Below are experts of layer 11 (counted from 0) of a mixture-of-experts language model. Rows are named router (the router's row for the expert), gate (a neuron's input weights, with its number), up (a neuron's input weights, with its number), down (a neuron's output weights, with its number) and show model dimensions 0-255. Each number is 200 + 30 x the weight over its row's rms, rounded and kept within 0 to 999.
After each expert's rows: "comes before" lists some tokens at least twice as common just after its tokens as in all text; "gets" lists some tokens that make up at least twice as much of what it gets as of all text. This comes from a sample of Wikipedia text that the model never trained on. Tokens count by the router's weight.

# expert 1
router,249,212,198,168,219,179,196,167,225,194,218,183,155,261,199,237,197,142,242,213,151,155,245,195,186,186,188,215,247,226,153,207,224,191,203,180,176,210,174,186,139,223,163,215,226,212,185,212,165,265,183,186,170,181,223,200,199,185,208,207,241,208,234,230,199,205,213,234,225,154,185,203,194,180,198,184,130,197,220,186,224,195,204,250,156,213,243,177,199,212,187,190,180,133,173,251,252,178,232,197,217,185,207,213,171,147,255,208,226,213,189,240,167,216,204,232,153,226,245,179,206,169,185,219,141,240,237,167,165,163,143,180,217,162,208,212,207,244,223,186,211,255,197,172,220,159,207,198,215,268,212,224,216,215,217,213,143,141,230,238,175,167,188,167,200,164,211,256,223,167,242,281,213,151,212,238,229,164,207,193,211,219,216,231,171,207,138,199,190,175,184,219,251,183,174,160,251,163,204,230,202,188,227,154,203,223,194,178,190,173,213,197,225,247,198,194,194,221,199,198,201,225,152,175,199,165,216,185,267,213,276,159,165,210,158,168,243,206,181,214,181,244,216,227,203,248,197,173,194,232,238,195,195,169,249,219
gate0,188,182,226,206,224,186,174,195,228,203,132,234,198,197,191,159,196,215,157,214,155,173,182,225,223,202,236,228,175,202,186,179,260,214,194,190,211,156,151,194,203,228,191,161,144,211,181,228,204,171,236,126,210,263,184,129,208,211,226,236,194,153,200,153,150,145,187,225,177,205,215,213,189,206,155,227,202,159,218,219,216,226,203,182,185,191,198,200,201,253,164,136,221,173,173,204,203,102,194,213,196,189,193,203,208,234,202,191,253,224,216,135,208,165,196,271,234,237,186,195,269,220,165,252,205,239,186,228,196,173,224,233,205,169,227,208,214,201,238,201,202,243,157,238,170,177,247,197,230,161,212,262,189,185,178,206,190,163,203,221,207,201,210,275,206,227,195,206,236,149,227,195,213,141,171,227,192,191,204,153,226,216,197,188,195,217,274,216,199,189,180,215,164,201,191,165,214,188,177,228,150,218,232,245,196,186,220,215,205,159,225,223,244,226,224,193,187,259,183,174,184,194,185,212,119,257,188,241,181,233,188,185,179,219,172,198,177,230,255,179,171,181,263,224,169,155,235,169,194,232,194,196,205,180,185,173
up0,243,252,268,218,229,187,237,240,163,189,194,168,203,211,201,154,235,186,181,168,190,162,181,210,223,212,222,253,201,224,222,165,196,213,164,199,208,210,224,146,209,234,199,209,142,226,237,218,213,208,201,251,173,231,200,161,181,180,158,165,180,203,181,176,197,175,237,184,176,166,261,223,198,238,232,191,223,212,192,137,224,171,248,216,164,185,173,144,171,230,181,200,186,150,220,201,217,199,220,199,156,171,232,231,177,160,182,173,164,221,115,205,162,211,124,215,224,248,194,270,156,175,247,171,147,220,201,224,208,203,142,210,135,218,168,186,194,231,238,168,196,218,209,209,195,148,183,187,195,186,167,177,234,222,208,192,253,179,214,182,203,214,184,159,234,178,178,209,229,192,207,248,197,266,179,202,223,179,225,169,177,243,192,156,182,228,209,210,185,231,159,220,187,216,148,182,237,199,207,152,161,214,234,190,248,241,259,187,188,203,177,275,189,239,206,241,208,278,188,165,154,236,147,194,211,193,204,203,129,239,244,216,201,228,196,195,184,169,201,190,208,185,224,163,207,209,209,200,197,219,194,172,231,203,202,210
down0,214,265,149,189,206,233,213,232,195,169,178,197,224,246,190,226,180,213,193,203,236,239,232,186,133,187,167,167,186,142,218,225,149,162,209,204,171,220,254,179,58,210,213,219,194,229,243,195,236,194,161,216,181,179,185,166,168,182,189,177,201,192,183,215,190,199,175,231,202,190,170,179,184,221,218,187,215,287,211,204,209,170,217,180,262,213,163,188,192,189,203,233,205,170,196,179,206,227,195,179,196,243,182,204,192,246,201,194,190,172,249,199,237,200,178,151,183,156,202,214,195,149,224,221,186,190,191,200,193,250,217,234,188,233,191,171,198,172,241,207,193,179,222,174,195,183,216,210,259,238,175,209,209,221,227,239,205,177,125,197,164,246,235,187,178,174,201,185,175,230,235,183,221,153,152,164,240,198,211,186,186,139,220,238,178,208,145,139,205,209,207,167,210,156,213,219,239,220,197,171,218,146,148,166,167,212,215,239,185,211,153,219,202,213,224,167,231,170,202,201,178,175,202,199,234,181,199,232,151,181,230,228,253,161,195,88,227,205,195,218,180,178,197,137,211,210,176,195,212,216,193,190,177,183,161,266
comes before: "\n\n", " The", " He", " In ", " This", " of"
gets: ".", ").", "s.", "\n\n", "\".", "es."

# expert 24
router,176,231,215,196,238,200,232,250,161,171,186,202,182,202,246,237,196,224,176,208,226,178,190,230,188,180,158,187,181,218,184,213,214,269,167,230,179,214,209,195,147,240,166,141,163,232,218,224,141,180,178,180,263,207,196,193,222,211,203,177,173,178,195,152,233,214,202,235,165,230,222,171,195,213,204,191,165,241,200,157,194,142,230,201,240,224,239,166,258,209,197,200,158,217,264,171,184,185,238,188,220,130,160,171,188,161,212,212,244,252,241,190,205,206,169,168,248,212,226,169,203,216,230,189,182,172,246,175,187,198,185,179,232,217,206,177,205,145,242,137,181,239,238,189,150,194,216,180,213,132,222,226,231,190,230,205,233,246,173,232,238,227,214,224,230,155,243,188,201,231,177,247,237,260,195,197,271,220,211,206,259,233,217,190,224,254,211,173,209,210,206,179,186,208,225,205,231,201,212,238,219,178,237,197,194,188,197,265,206,239,190,188,256,215,198,226,240,247,202,176,229,134,190,196,223,198,196,189,191,257,271,245,235,234,202,179,156,167,198,202,143,186,201,172,234,242,199,165,184,194,206,172,165,194,182,191
gate0,164,207,213,191,215,197,178,225,228,180,209,226,189,180,237,181,197,244,225,204,212,143,198,202,218,272,189,215,184,206,175,214,225,213,145,229,168,188,217,230,216,138,151,211,240,208,252,210,214,169,174,203,220,180,199,224,158,225,248,177,190,250,172,151,196,225,162,206,171,241,202,152,197,241,163,159,213,201,140,266,213,255,184,227,179,184,225,238,208,175,184,211,227,236,208,177,162,196,230,202,174,241,198,212,231,177,211,204,149,199,198,228,163,239,264,242,152,172,128,193,204,215,187,202,197,180,147,145,253,202,234,197,222,198,219,197,201,207,212,190,193,193,204,160,210,241,181,164,232,189,195,194,180,128,206,179,210,194,275,186,195,238,176,215,194,170,229,195,228,207,159,177,162,143,177,209,185,232,211,201,208,209,214,179,244,173,230,203,201,245,209,220,232,222,157,186,235,187,171,200,186,215,236,223,272,194,163,196,193,221,169,170,241,178,202,208,180,208,181,162,197,139,198,216,190,137,231,208,156,182,180,240,192,210,113,232,147,160,131,135,187,229,219,169,155,219,229,148,243,201,170,231,211,222,211,196
up0,188,201,188,190,197,196,197,263,211,174,206,152,160,267,195,220,208,211,209,204,233,238,209,197,208,177,147,190,197,175,198,217,172,202,154,217,201,201,253,190,192,181,216,211,200,156,219,211,249,227,233,203,166,210,169,207,167,209,169,229,184,146,209,226,195,238,199,193,206,232,195,227,212,171,202,160,211,176,183,275,190,200,195,253,185,251,205,198,172,230,197,191,181,194,199,198,178,253,234,210,215,180,195,186,214,191,147,215,158,225,221,218,216,219,165,169,165,245,152,244,203,208,215,187,208,177,199,124,259,200,243,232,266,191,282,165,199,156,183,166,157,199,210,179,191,199,217,218,124,184,222,185,197,230,217,227,193,193,217,159,226,155,202,189,188,183,202,171,250,217,148,223,256,160,162,186,198,179,170,204,151,210,187,205,211,210,187,266,232,208,229,206,167,223,214,200,181,240,156,155,203,162,145,203,220,180,161,194,176,153,164,276,226,133,216,210,232,173,112,185,146,192,208,185,192,128,182,255,241,227,210,177,200,210,188,195,201,169,189,216,229,212,167,263,156,259,183,167,193,188,213,200,229,179,150,212
down0,162,185,195,265,139,215,164,179,189,175,231,180,234,201,215,122,196,194,167,248,206,227,227,218,211,205,159,159,129,168,225,219,166,231,215,177,182,210,186,206,191,190,175,157,237,231,198,194,228,158,189,209,163,202,153,233,207,197,234,228,194,217,211,229,213,260,133,189,223,223,221,195,216,242,134,208,142,267,240,225,244,224,232,210,194,215,142,151,218,212,171,236,231,242,187,248,221,207,196,201,188,165,176,219,235,177,226,197,212,209,135,172,218,241,191,216,192,133,174,175,243,214,201,246,181,205,181,184,207,200,205,183,190,261,295,208,208,175,156,224,265,188,199,140,186,172,221,194,108,193,226,159,177,235,200,175,161,199,251,199,247,205,178,186,204,244,190,202,176,189,206,179,181,212,208,171,195,203,181,224,207,204,174,171,239,195,193,230,220,198,185,210,213,173,179,187,179,194,170,157,194,151,211,154,198,186,199,205,179,154,181,200,177,192,216,224,191,193,177,222,245,229,172,141,212,193,250,187,225,199,166,124,203,242,161,185,196,131,179,222,222,210,216,190,159,194,213,218,195,178,211,157,197,216,159,206
comes before: "\n", "\n\n", "; ", "andidate | Votes |", " first", " work"
gets: " |", ")", "\"", " |  |", "'s", ") |"

# expert 22
router,234,230,228,205,189,209,179,218,237,152,197,195,172,239,198,171,196,156,224,156,180,190,166,228,209,189,245,170,222,196,125,175,207,208,196,220,223,177,188,181,118,239,191,136,161,201,181,233,184,180,202,203,196,184,167,193,150,197,183,239,192,198,193,178,233,158,143,187,183,187,201,165,206,204,160,196,209,150,204,197,207,173,231,145,220,169,169,226,181,237,148,180,192,124,233,191,207,217,161,281,224,229,176,221,223,285,232,187,221,206,181,180,139,233,192,235,228,214,198,183,198,193,169,217,195,213,172,209,138,188,195,152,226,134,271,160,203,213,190,235,239,230,124,198,146,219,235,182,189,190,238,192,226,194,265,219,247,206,187,208,172,198,183,221,218,118,212,187,200,184,166,191,244,203,191,206,158,155,179,191,214,196,213,159,229,197,169,167,182,216,203,252,187,203,190,214,162,155,246,183,212,218,191,208,234,153,221,168,240,228,196,181,220,211,220,177,218,187,186,177,219,252,207,205,222,241,208,195,204,155,177,196,159,163,209,233,163,204,209,177,222,203,176,205,184,131,206,154,198,253,233,232,202,225,191,142
gate0,135,229,247,230,231,128,213,135,257,162,168,206,207,173,190,196,224,194,214,208,198,215,157,189,211,182,181,121,126,229,187,188,177,188,171,209,202,158,207,183,210,197,192,161,181,251,230,164,220,259,219,206,151,200,191,171,176,213,201,186,192,185,156,241,179,197,171,166,230,218,199,235,196,249,195,224,182,147,139,200,227,174,212,198,177,242,211,227,250,182,242,205,213,192,255,236,207,186,206,171,207,179,258,187,180,191,233,229,273,189,146,187,211,206,257,199,208,165,227,153,151,209,239,176,226,191,180,223,173,179,175,203,199,174,152,170,199,226,232,221,235,188,213,225,195,123,195,248,217,190,173,184,176,172,217,244,189,227,162,198,199,265,143,186,234,220,204,179,192,215,189,144,209,157,195,223,225,181,243,197,168,207,196,248,167,174,196,230,165,220,182,223,207,217,213,207,234,239,171,171,192,209,212,225,193,176,194,153,199,232,207,197,190,255,199,242,191,169,123,157,168,196,154,217,206,238,183,168,219,184,229,269,182,164,204,214,207,183,172,183,185,171,222,194,202,185,189,157,198,157,227,165,265,229,245,207
up0,245,184,209,175,201,195,139,189,226,190,214,191,210,206,161,204,260,152,159,176,202,182,221,242,171,238,216,258,205,168,187,190,203,194,206,222,218,235,213,174,212,227,219,170,175,176,201,216,180,263,167,233,233,196,141,206,199,148,225,193,198,167,186,202,195,206,237,231,180,172,192,226,218,210,184,202,205,216,250,184,227,189,189,257,214,162,208,162,230,279,170,215,207,195,215,157,229,203,223,203,200,187,193,171,249,181,142,144,139,197,211,167,213,222,180,210,204,240,216,212,215,224,187,218,181,224,198,199,206,248,225,182,211,212,209,202,170,171,215,209,150,244,169,227,158,256,169,216,229,176,214,182,232,212,184,173,220,218,235,197,230,197,227,238,198,211,136,146,249,269,250,222,215,235,204,176,188,240,205,239,199,270,246,209,216,128,199,191,215,185,164,223,177,203,177,152,231,218,177,222,186,159,208,147,249,183,177,293,176,173,177,247,235,160,226,170,207,226,222,185,215,218,206,186,220,184,161,163,287,208,172,149,246,190,226,200,177,181,178,203,119,246,234,191,225,243,204,231,221,210,167,183,221,191,180,189
down0,178,157,185,253,248,169,200,184,239,247,175,250,274,197,203,203,197,180,174,212,218,195,204,186,160,192,221,199,202,207,230,196,198,223,231,192,204,207,184,191,210,151,253,198,128,231,211,235,201,167,196,178,191,252,188,148,197,233,194,162,206,170,196,201,172,241,150,133,200,220,231,213,209,202,191,195,178,239,224,210,201,182,177,257,242,138,217,118,116,152,167,204,225,197,198,176,236,226,225,213,190,182,184,214,228,200,234,184,226,229,245,134,173,216,211,257,240,231,196,243,196,199,248,215,144,177,182,251,212,198,264,181,203,239,252,209,189,212,152,167,215,248,168,146,148,203,175,166,219,185,222,193,154,264,214,191,173,196,228,201,215,194,210,241,168,180,226,247,215,237,162,180,191,218,203,215,222,177,223,231,148,187,186,225,239,210,169,167,245,235,251,232,187,211,187,221,207,218,191,205,226,215,143,246,175,209,191,176,188,171,203,158,238,163,170,182,184,209,205,184,198,196,169,201,205,159,240,176,187,246,196,257,196,170,247,210,240,202,153,239,252,200,171,226,194,187,154,245,193,221,197,182,198,204,174,196
comes before: "| ", "|", "-", "The", "- ", "2"
gets: "\n", "\n\n", "| ", "–", "- ", " August "

# expert 31
router,191,215,195,214,194,214,209,156,226,185,217,175,178,227,174,172,227,246,172,176,233,180,172,237,189,235,177,184,256,195,202,189,164,139,228,180,260,218,159,159,167,178,235,173,251,229,195,146,193,212,171,194,219,206,181,198,227,223,197,180,206,212,233,170,183,176,196,234,170,207,219,202,224,196,210,249,172,214,209,201,180,146,174,210,180,195,211,210,194,268,204,179,260,223,192,225,175,213,198,208,220,182,201,254,215,238,249,157,180,235,187,186,156,236,243,196,238,178,213,176,189,232,168,233,170,220,171,196,151,140,252,228,225,153,190,228,231,256,177,206,208,226,151,228,198,256,201,204,249,196,169,203,158,203,188,220,184,191,226,215,210,195,191,260,212,189,155,176,239,220,212,173,180,185,266,154,146,232,200,208,205,176,198,168,204,202,277,220,224,225,132,233,217,235,175,185,244,226,227,220,239,240,155,229,207,252,162,174,164,210,206,137,198,179,155,207,222,145,212,171,161,204,198,225,208,216,173,170,204,234,235,200,198,167,212,226,188,188,204,247,179,192,206,157,202,249,195,129,168,287,232,266,165,192,196,194
gate0,175,209,197,239,213,180,234,207,182,201,199,190,225,260,196,188,211,171,191,201,270,199,211,189,158,174,205,209,173,227,170,197,188,156,191,138,242,210,227,192,239,168,164,197,126,261,143,155,211,233,240,162,120,189,219,206,230,204,181,172,214,192,233,213,190,115,215,176,219,255,216,265,173,202,184,196,159,196,223,245,219,221,213,150,190,155,236,199,238,212,221,179,225,145,279,235,215,158,230,211,238,173,208,198,185,203,246,202,210,226,203,143,239,138,223,217,215,200,192,215,273,242,198,230,188,180,243,224,178,153,172,184,151,159,214,219,239,223,208,200,163,224,186,248,176,183,178,205,156,215,219,215,173,179,185,200,188,176,201,168,191,239,235,190,251,185,203,180,168,221,198,151,221,210,196,236,212,197,146,175,184,191,180,228,184,191,215,213,184,206,181,207,163,172,229,232,226,241,228,152,216,175,167,254,214,152,190,159,184,208,153,196,207,239,221,220,171,193,197,262,157,167,185,192,198,200,218,226,215,186,181,213,140,150,244,265,194,220,237,192,217,222,197,233,183,200,193,138,198,214,233,213,196,199,187,236
up0,191,202,178,242,188,185,205,151,206,177,223,201,132,224,204,189,162,212,236,216,224,245,188,192,194,212,144,154,185,223,181,193,218,178,174,194,161,207,175,219,236,165,230,194,215,205,195,175,242,212,201,177,137,168,168,207,172,164,158,155,205,163,249,188,208,151,223,158,221,215,196,201,183,214,148,261,181,221,225,254,189,188,223,178,204,198,228,225,194,198,261,206,181,183,257,211,206,185,227,206,199,157,185,206,207,215,219,205,233,192,240,167,211,121,233,171,211,226,196,236,239,218,219,238,190,206,177,198,205,148,167,206,177,244,201,221,250,216,230,191,183,222,238,264,174,203,170,246,175,255,174,250,164,222,204,210,133,162,207,194,221,280,195,157,248,184,227,183,191,261,140,178,230,179,164,266,248,196,167,212,211,191,185,221,203,219,198,230,187,196,241,216,132,224,180,252,222,217,165,210,191,160,238,273,213,202,142,195,188,238,172,208,218,263,251,175,172,187,180,274,144,167,188,233,190,202,197,220,173,256,239,177,205,203,199,195,230,202,195,181,214,193,224,220,217,228,202,184,167,213,200,234,216,231,179,222
down0,210,150,183,214,233,168,255,262,230,174,229,209,188,262,150,186,205,200,199,165,200,175,192,177,172,169,239,208,235,220,177,199,192,215,198,179,165,197,171,222,257,164,213,223,216,187,206,205,207,164,203,222,226,225,222,181,212,207,241,212,229,226,218,159,149,202,186,246,201,227,271,169,205,199,195,163,184,214,172,242,227,215,205,218,199,137,193,177,198,211,168,209,171,182,178,191,160,245,184,204,161,211,222,192,178,200,254,197,214,176,209,204,135,206,210,186,240,198,232,215,170,173,186,192,222,184,173,190,210,201,191,204,231,217,184,148,205,88,187,174,178,194,192,152,214,209,212,192,197,240,183,196,259,202,214,173,228,243,199,193,232,193,211,276,208,179,184,201,202,167,175,155,222,213,196,180,233,247,120,128,228,182,229,169,194,230,180,198,180,255,183,135,171,176,233,182,210,158,227,205,216,185,200,204,246,176,220,123,135,154,223,221,225,224,208,178,242,193,198,185,204,191,188,130,187,205,234,212,288,193,243,230,192,193,169,223,216,209,231,170,188,217,202,171,225,198,189,229,255,195,244,297,186,191,175,161
comes before: "2", "1", "0", "3", " | ", "4"
gets: " | ", "; ", ", ", " ", "–", "- "

# expert 20
router,247,178,142,264,190,192,212,188,184,199,183,223,202,234,130,192,203,180,174,189,207,192,152,198,205,164,187,204,239,182,165,197,235,242,255,140,220,239,213,215,214,198,252,168,193,260,203,171,184,203,212,163,156,147,186,219,224,212,178,202,221,238,217,200,217,234,214,213,271,168,202,214,210,195,238,150,251,181,260,219,202,141,192,237,216,232,247,174,181,185,248,211,200,233,212,174,207,204,248,184,190,202,236,221,198,288,248,231,221,222,253,261,214,180,220,233,213,210,232,227,179,189,196,200,202,198,241,182,214,167,178,208,180,171,187,208,204,202,181,215,207,255,209,231,256,213,246,144,155,157,233,182,201,120,186,231,211,205,195,160,221,193,212,180,208,221,224,201,165,209,217,178,202,243,182,203,148,186,213,218,254,243,218,181,224,203,195,210,170,180,213,161,206,193,255,185,161,198,190,174,219,160,187,165,219,210,184,155,197,213,239,200,190,233,166,195,217,153,225,224,165,236,213,135,175,222,209,209,237,200,180,206,184,266,232,255,209,173,210,168,245,175,208,201,210,252,150,227,177,175,247,278,196,158,173,209
gate0,186,205,215,174,158,145,201,100,151,217,190,219,195,180,185,208,191,151,285,214,145,203,188,180,182,156,225,192,169,185,178,192,233,239,134,230,256,198,153,212,231,183,139,218,205,221,215,209,140,124,192,165,185,220,246,189,205,206,206,211,157,234,181,197,208,202,258,118,208,173,199,178,209,233,217,238,213,206,216,199,179,182,193,208,221,161,153,251,181,193,233,219,197,148,194,191,199,218,185,226,164,163,202,186,233,204,193,199,189,124,152,209,252,191,200,155,131,195,149,150,232,218,179,213,188,173,260,255,186,182,166,217,233,206,178,216,198,212,219,194,187,248,163,225,210,183,213,183,135,208,218,193,170,208,211,224,194,150,177,245,146,215,147,231,221,253,185,214,240,225,193,143,162,219,199,203,180,159,210,204,187,179,180,194,163,220,150,164,187,207,171,199,220,185,159,250,160,215,164,173,172,171,172,234,170,200,192,176,233,182,209,201,186,191,205,187,188,188,228,242,231,194,120,225,211,203,198,227,178,223,212,182,193,181,175,202,210,241,140,187,172,182,212,234,195,191,206,218,187,187,192,222,172,219,233,180
up0,204,235,236,137,239,147,214,192,182,234,195,221,232,135,205,262,145,174,184,160,164,196,179,187,193,212,241,220,145,174,225,197,216,240,178,192,198,219,174,165,198,177,178,234,155,186,154,241,199,150,220,221,195,185,199,250,189,246,223,205,200,213,159,163,151,232,196,225,133,186,241,181,176,244,232,163,207,185,207,137,193,187,192,161,152,209,234,149,160,166,172,201,199,185,190,221,152,203,151,136,144,170,182,228,220,199,187,173,195,209,144,217,215,167,240,197,188,165,142,210,136,177,188,152,190,155,153,242,159,210,251,167,171,167,195,239,180,201,252,207,217,191,185,211,226,144,209,265,222,157,202,261,206,189,206,205,181,155,162,211,196,201,223,219,204,150,202,218,210,221,154,251,198,198,189,148,224,168,117,182,175,165,214,214,199,189,193,190,202,152,163,152,180,241,172,206,177,188,223,187,207,195,224,177,227,153,175,233,241,231,170,234,195,175,169,191,222,219,234,167,193,205,229,226,179,187,188,186,242,222,156,214,179,209,222,217,187,179,208,183,211,200,187,193,176,179,249,238,192,162,192,203,170,215,179,196
down0,192,209,144,246,205,158,215,192,228,202,199,195,216,203,114,204,237,227,211,241,189,199,156,190,170,190,230,181,227,211,223,169,248,244,202,212,202,254,207,214,182,189,207,149,198,195,210,209,208,262,187,190,204,188,170,257,234,198,220,185,213,223,206,160,190,240,227,158,199,214,237,164,165,218,159,228,172,174,230,127,204,181,253,215,187,241,255,138,216,193,201,218,188,171,214,216,201,209,198,235,151,174,233,234,189,217,237,150,171,233,228,146,150,190,267,191,239,188,189,215,210,200,168,169,236,207,196,254,227,212,198,199,180,213,204,169,193,167,197,225,227,219,211,208,181,194,206,213,212,222,268,181,188,134,251,217,201,227,197,201,244,176,223,212,170,215,233,241,213,180,222,181,172,235,150,235,193,153,193,216,195,183,271,203,161,134,204,196,253,168,156,198,154,238,203,210,166,219,270,186,210,219,217,165,216,213,200,241,168,215,167,154,206,207,190,200,186,200,184,203,213,205,223,153,232,183,214,194,220,164,210,265,139,222,221,196,164,202,134,192,186,195,209,243,197,154,200,214,249,226,180,311,224,208,206,176
comes before: "1", "2", "4", "5", "3", "6"
gets: " (", " ", ", ", "| ", " in ", " | "

# expert 29
router,215,220,158,205,186,131,228,184,205,154,198,223,217,171,174,250,201,223,186,183,223,199,118,156,234,220,206,254,215,242,178,122,150,213,208,188,227,176,181,215,233,242,227,160,179,178,179,288,196,174,211,215,194,183,224,195,248,213,176,205,241,229,193,181,205,241,148,171,140,168,238,202,185,241,155,207,244,135,210,172,244,227,209,239,161,194,179,193,199,145,149,188,241,186,165,161,175,218,214,182,198,181,140,206,221,159,132,193,183,198,193,229,165,223,193,213,217,154,192,251,193,193,165,183,177,205,202,212,208,247,172,171,172,209,211,212,171,220,200,178,172,215,208,167,203,201,206,262,206,194,198,180,176,242,233,210,225,191,213,162,221,180,228,215,164,219,264,197,212,192,195,219,212,245,210,125,221,200,196,200,210,188,224,216,238,170,191,231,158,245,199,174,242,227,256,198,179,276,198,176,213,223,247,230,184,183,204,219,202,163,198,249,203,243,173,220,260,196,195,229,202,233,195,185,186,180,218,252,212,203,206,235,197,157,164,243,212,173,168,177,147,178,192,184,203,218,229,160,197,140,158,177,160,234,227,193
gate0,191,184,211,155,198,217,213,163,218,237,181,168,196,196,204,202,176,187,209,179,177,202,178,211,237,245,225,182,187,180,239,212,186,217,186,249,227,97,202,151,204,213,238,190,118,221,192,232,187,271,191,161,204,217,210,257,195,145,182,182,264,189,184,238,178,218,170,211,189,192,160,169,165,179,177,244,271,141,162,213,216,178,158,168,186,208,223,238,192,176,163,242,247,180,178,160,180,193,152,184,139,223,191,195,227,211,196,184,199,150,186,201,178,263,120,178,218,221,211,171,181,225,137,186,218,184,221,203,193,184,187,188,233,180,203,225,153,208,199,218,177,167,180,220,219,145,221,156,256,205,202,201,150,188,206,273,198,205,207,208,242,176,198,210,216,226,217,199,212,211,194,199,195,184,131,168,161,237,155,211,161,237,199,161,228,213,214,261,187,189,213,256,229,210,239,205,148,230,168,177,206,241,175,172,213,203,186,159,168,173,237,139,241,179,224,235,158,213,170,134,194,128,200,214,198,197,227,227,206,147,183,164,201,202,216,237,198,190,202,196,224,221,191,198,226,232,179,218,170,218,214,231,226,205,182,188
up0,174,149,207,249,277,162,173,192,203,224,196,212,180,170,192,211,160,164,233,187,180,231,149,193,200,211,186,207,204,162,243,173,193,191,248,179,154,199,224,195,208,204,194,223,155,214,161,230,232,234,149,153,238,146,214,190,230,200,219,204,146,218,167,224,237,201,164,225,223,232,201,189,141,202,165,183,183,210,206,249,154,164,151,222,165,236,202,183,213,200,196,224,187,206,202,240,225,232,204,238,131,140,152,151,236,197,226,215,221,218,188,174,162,184,178,239,242,188,178,227,189,239,225,214,222,204,183,233,217,201,204,205,168,233,215,223,223,157,197,167,207,184,166,226,148,168,230,162,214,195,203,216,199,242,190,186,224,228,212,243,139,221,160,180,203,181,162,221,208,277,152,229,227,188,120,199,211,206,212,227,166,227,227,181,222,202,181,252,208,216,215,208,226,248,247,167,171,252,201,239,206,213,207,232,229,193,217,226,205,215,255,163,243,201,215,212,207,149,225,172,268,186,180,184,231,157,274,192,191,216,239,139,183,254,255,185,197,215,147,232,187,225,174,205,234,200,190,204,178,241,212,178,165,173,226,183
down0,229,252,196,231,177,248,174,136,242,174,215,227,189,180,202,142,194,153,179,203,173,175,192,181,190,162,196,209,178,125,217,229,187,152,159,178,211,167,142,240,176,137,213,201,185,240,249,192,194,239,181,184,176,251,185,253,241,144,256,171,245,222,185,168,67,202,211,216,181,228,173,215,223,169,225,207,183,182,157,203,169,224,192,190,191,200,171,182,204,200,247,169,236,192,239,194,204,191,154,217,178,240,192,210,187,245,186,223,196,207,138,173,246,254,207,210,173,239,183,183,195,168,157,174,171,215,244,192,171,211,203,201,266,202,198,178,168,212,169,160,245,189,246,199,180,250,149,187,161,220,170,249,232,144,184,175,202,176,220,230,263,240,218,179,213,208,202,178,203,196,207,234,254,208,207,223,162,173,211,202,242,172,205,165,161,147,216,181,146,233,175,167,201,202,165,172,220,164,226,198,229,217,133,178,202,203,181,207,184,209,221,161,161,192,210,207,238,233,193,194,210,254,209,228,209,199,244,193,170,171,195,211,207,238,180,175,192,196,199,195,158,210,162,237,197,212,164,210,194,208,210,194,187,173,183,176
comes before: " | ", ".", ",", "–", " |", "}"
gets: "1", "0", "2", "5", "3", "6"